From a checkpoint of a small mixture-of-experts model trained on Wikipedia: 16 layers.
Below are experts of layer 4 (counted from 0) of a mixture-of-experts language model. Rows are named gate (a neuron's input weights, with its number), up (a neuron's input weights, with its number), down (a neuron's output weights, with its number) and show model dimensions 0-223. Each number is 500 + 50 x the weight over its row's rms, rounded and kept within 0 to 999. Numbers have three digits each.
Before each expert's rows: "comes after" lists some tokens at least twice as common just before its tokens as in all text. This comes from a sample of Wikipedia text that the model never trained on. Tokens count by the router's weight.

# expert 17
comes after: "19", "20", "18", "10", "17", "00"
gate0:501522464455553480537523445483526497520463494490587524579551551526564394485448583599573547504482476407491468485434488477605531596585515444513498527476463573554555521525536424463500649521493516540466485500413457498488520493568354485481515463415481479479421422537550564481467519486514573358431559457566519430553588495591484558487464488481497505564535566441489521470472441506492481519486468437423537491583569545468527531457498512561567450416499390479557473480481532467587490541473493496562471429456507501454423550483543538583421530381439479377591509562559505484423530498414557483543465528576503521539467540494556489530493441552488457479501510490544458580448581508521484487507
up0:543476582428566465457528497431484495503563512474486500516480491551526544583464350493516446526462490474515470410454571476468480479442485454478487470477539484551480505557580405421497484540479466585461513519555543365504493566446426403465454485432527459556493564499495488443574433560442531551568533517464511462510535518500564506511582448490524550481570570517502499549531459526464484554496464578469539526527468588598586455547538493528478566477567516492481566482570492564554451447392426440447513544533523583471503477504537540540547353472507519556627422502638476555505444493489673549495510571521483412541511595454483429557463512498510478558508546399403552493558534511531441490508
down0:480517554462535551440533486527454475496506529480534505497438467496411512459381509437613562483574401448461418407434464561597572507461413507449446543522517516445466595499489471437444521441561454475518537486462539480528449519521516524589467557523526602487503453447532564446498477499496514477603545511520493473491523504445471495486520548390556526514482450457441587477480462531611578492493496461552527369529479515497451568463487508507516584577502440567428467449513552457448472470566385485486562521436582528490533509531480523497607522519476543521527468411542483546522579444519537578418460531510543427535561503381473534450520511402551478432553573468533497497456530413489426553539

# expert 18
comes after: " |", "|", "-", " and", ";", " |\n"
gate0:421460460541507573462467588499481366509586496490544521490562495503492540404429605504427436521516486465538464476480482465512418499470520516538530471535414431403479485439434538449403521489379469509482574457566532608431417489473525573477532532631540438503474451488447560587473443531435523514511596491514515461451441545547455477597512539542576530526404538489498479506547522436495540531467542519444436594472530446548526479511434492506506468545457465472593568552502448534568494481506478482532526463475521507454446453504510453388559407504494515518517482505595423489480446456478549452473473427506489462465426482394445595460577401362534511544494463431493542520469455528412508485522
up0:459562609535528504465367419521504443462605471508558589621511587441519581507498475513458534553482553557575508544459521461574490526489484482567520468483476484421446465513439618437513492505547417481517558444555594551543486513576496604578570488532545481504459433416415459530479543483510496552487582400504537491473471512483524407498554593404556606507473527416547565558539455489559527535475507545419453504505485449498515501470420537507400479494510542511535550502500439572516498514518467483441444541418501535525454503558504473384525455420490515603405485541565576461576492569480438496534509470476433502542474542451415539346488545436536496556483509509565538563503512390469503452540
down0:552490411528644439534541530513475506412512506447527462524471525525430594521499444528461543552523494441550539523438473514469376541527592559470518495590466451486480413566481530470424509573496478545517521497585440509492546464539539597520533539554531442503569482514474506541506479531478526510499534409507489506484585534547502420460392503337482549541437430510526546485537514493437378546492407542507484557459525529485441480505472488456523497424521572544460544488535511536591597466565580513533546447493556433470608468549478542463549586489529449508587520533583582515547499580529530414480506501534410459468438476537489511566472523468532425510505447444414472492424531418563505551542

# expert 15
comes after: " the", "==", "===", "-", ":", " of"
gate0:606548527526471378470413409523553554561522493501390452545449564545495468511529494468366496506458501486476469594513542494505562437555537442511525484447612493465608534505462557464389651509418471483527577530523513505600426481472477496452491486534547443511463545540569478478503487536541531535508487556479483466440478543444606508455457518469454485430500466527555498440381592427477579491513563487523427504463508498483466515538555531522529473538506542450542492548591471539506516492501575521452540449520476563529499545495537477474474489503554577460503562364487456475517490377489564593488568569468486473571556521466547406567496543565430536483539465576463461525440501495388487380484
up0:520502527518506388549430482509565544528544530531446413506468540591478424468510489451361554537490455524482435534503493501561571458522529413547551465476609484499601601579523596463420580454435447483547512522439532520583409464499414434478472494425524509482437484585558476503505534551490549484525487574458434483481483543447576536501425513468545454485512398533574552411402551489471560414558523468526442492508490455472479498466559508500480546545425562501526502575519436496469499445510536509430532438503466532512552559520535432453489523511560599473508507456519431508517472423541561544474584534447515465543533479483521391529519439570499506481541488514436481498457522492352506403508
down0:558461402396465485477521474492515528577478452482528495547510500612486543559437487518425525486443417511516425464476513494574518437520506520434488421512430519559483489506426502486383491464433466496503557521507501458459461467594450448505432471552489593525480495528409546466456444527545529543461552561521539472433521486543462464423482589435475385449559460490607445501461384489495451433500552480509514519530482530415422557487483518563479444478495599482441492569511467543498409539513462536462513463548594571502629460411607544490513482507498549511530465453572486545449550461523441603493435558450519609526534490484502522513497514489475471474455497540533467601534549483507453608588

# expert 0
comes after: " of", ".", ".\n\n", " for", " to", " in"
gate0:477549509537388480449511470587562450504495513542667438529536512520525565465499526516466463547438587492507491480507604506507465546547429538549615481574499523528493512499522470462501522458426451464481529613445382509493536494468472587494575534455507483447539514575454479486469599476514525523454503497460525523440450509568434473517476538439440541456544553513464424534508499472444487473550481548445394469453511498493527568521600511499464557540548428540508408534514514507524438558469518457500517524536494500512485468562456492510517535501440591576480519524487514386394509499488502456488517513501579456509601472528511445578558466513449520587520548411474515499468478481577488465536
up0:506474526511480465502507423481515473544511520489507469470441523474510514484500511577475498636591413533550439524556563575504502454543490464411484481554476567497475497463554471529540434532486525546407464400485442444555543472457458530414508484459438502461514495465512440509498422497442483426529495484547541529442506467418501495406520510513575456569459522467451559519548526458485446472514402435469518463502507516510545420431443557503516541392532522561451472496548535486477478558509499470563439466543501411482553510472533457576411431431457507442507528525592491516503526495624522495526461493572377568442557470364537489492468457508576519568422472493498544461597506501427422563545
down0:521587476545527434385604448581465546548446521566570505523506539540454534432411588566479569495432485446414550492532514437415521443533553468531437605503538484509574547542465413438521532421480543573568496438472538485532449454485513580468442470509559488472557479455469619486526587589457534528496566520512523566543371535487522486545458439414504508511516517533576545535601477398433531493536570553549447465489489557559493452524464508541595465522490473427459447627486468502523439562439420416452499525536500540504548478456429452441518458605507548477549448549416501456447575580506412529443492544400558444508491448493508499464418618473526391542486511479468485448538440422508462455574

# expert 6
comes after: ",", ".", " that", " for", " No", " but"
gate0:534464549523502445519569392406528443508515611461512502561545419597409533580458559489410438527511521514537393487514532576393562535501559470509384493541490522522463492478494452502537467428496478525510484528464423551487443513444489474507477561544564559453505463455507449477458475457510533471577537560525473417550525479482475520628529491469465477496510590517512432548500382521516547495531490595525445516531486515546565583457408567465503517448546561622505471508595425465457486446618533538495468484439487477477553509467579498542500580498507650434513462496512562532568560466468446510461519470466533483493471479463485574525492583542465551451482397449382428490357563439494477550512
up0:494573475437535527472486585540470487497392399567520462429471564477493418446497507537518488506443538482525567494422563511469392490488431526469577565514515488549504517489529599517500559527483486532512527456621498441547437549487510407531548468531430469508508564662584464542541520542461445558430505468499612500438458546478462460368507500517514549456444482447463499468480631496471560497467550436478491491519517497496441445447506513500495559565431446481488499391458585541502566548400463529544428465547482550484484452482542407453606477488548445469596423439435526472482455488462489495539597525451527502521540508530485578411528500470534408507484506508518574523473354453516476415506
down0:470524510482457443456587533590525533404497446458465487499458611442500570510429542466492563510494479515503507543503505518537586480382472557484434465488446480541580553565482446580539471548431544555481462567522483539572442465508495418459478463412402433422539474541581564524491580536504594433387469471531465434556512510510536459460524500494506489530481533516486606548539455455523499516543447463477504648560520517530454438531386517541528504539514517475535517516512493420516538588516518509655579591505548583502524505525511545435565493515534469500506522487521601478439444548562486563545376527586504541595568494544486482436454484510524473507556549454480524576542463429525472561506

# expert 16
comes after: " was", " to", " and", " is", " were", " be"
gate0:387503542518504495564462515479547350519419473545512526487466526439556496538526591409384445476484541463588590522571511409495510483510471451520563551449484578506441507493574592551527515462477469437474500404501548494564513601423500519576486489481445456491416582521491472510456479392471479609442421538529475588431513494471458492476441603470443505474507478473526541558449541523448466525495519565457565574452495440413602606528489519484544391518416510471506511586400512488505559466502517579496551495545547529500549509458505468528483498522470457631491537483562439540459512533488504566533490433552479506505498573444551514481498480458526509517549520585502499580479452527463511397546
up0:506503540461517568580553591492584443574559544518493555442520467482440536526478509561549486491442394559485493417600524502546512493445467522484532458555546536460590628598418470491384504519520516539506618610509549524458473476495488483523441566505472525559439519517517521532467596598545491503446528387553412483469512481589482483479542436549497571511550470502547505550489539547500423458537506505463511463537507549540480448591469503439602539457548430455506488461436554461516504561582519432528435529496564467561466457621458480472520399528508535423500457500527560453508496518599507488400435448555592522584567500486519527478530486491527550551479491529576527471489522538560553594528
down0:494561508509515496500467512470499567473498543543535531538455444506619510546515559546491466519498527383499479410441430482449547398493453531494602568508496484405492518503524498471568418455362476546401524476549513548509574490481505477529498509441619501482444416509489521431493653502535434490519451584542505480523590488578496517518490472547505489572420474387534484502487546528539484452490458525536481558474362553457470524461449503407565493556514448584547436475536564519523458457549596508586404503569510440394493436542476508548533515541533655511455506588458488579563506431460579466472429399476436447518536391504501523531495555378410565475477479563514508535478541530498472489457

# expert 5
comes after: " (", " \"", "==", "===", "\n", "\n\n"
gate0:483627542491509512597494477469621540472508511510531565457522437518442512478436578498472440524526506501527407539600503471514450438503497422491515591555456504547572400566466520520601477532445484547566424449531472440483467484478519470613508412501424501471499494523531558430482500505507485485422525537551569485469446519544456562569570500501485463506498561545550459559455540554527567433488453564506430433536517509554501491575489425505525502525453479525505591490471429503416488530408404543601546453603431471450495561396427520541585510507498486528505494584521563449523438586466483598540499465492488512507515522511484522470486442531436468455521509500557469522516532510469485442542
up0:482530419486435564518472453537462548531545617529452445544553501450557576480497462541496476576497538577527538429513611553650424479500457513506566583511560505405555460442587458618486611459454510466481499462466496534484413467473513500576521401495431541519477444470512522453552433536553620496444513445547527523495489449520477486522515553469499509546523495421498455585549564551443574514479443508517513522438508411574460518533566448491512468540484495375540430533529481502572503522482490375482498495439501480499593447476488501444494469496493475498517543551407418511489541548499537558547464536486391494574561473551524435442461485514550513478539486519469534479474617417425480524530
down0:465419527550515527505507430478525529556542474487492475457494471460498423535426563469546459481461454537527509404422540507554516549524514529449587527471491509528502412468521565418515489446416471539531476465520522555476440593510471518450482518521486389542510498485554567454586557475505475453502511591511460536368420555563505575424499512494522479484513522479517515482508475483537571505519460468417622500389508432468512452445587467502520461500485509446456433530528513580429589522624433526473527537564552547497549556432487533576548468445536472411488490526487501529449654455484464470554469570494538511567542565468526512586506494456534490534440518515454476438539558501617436581457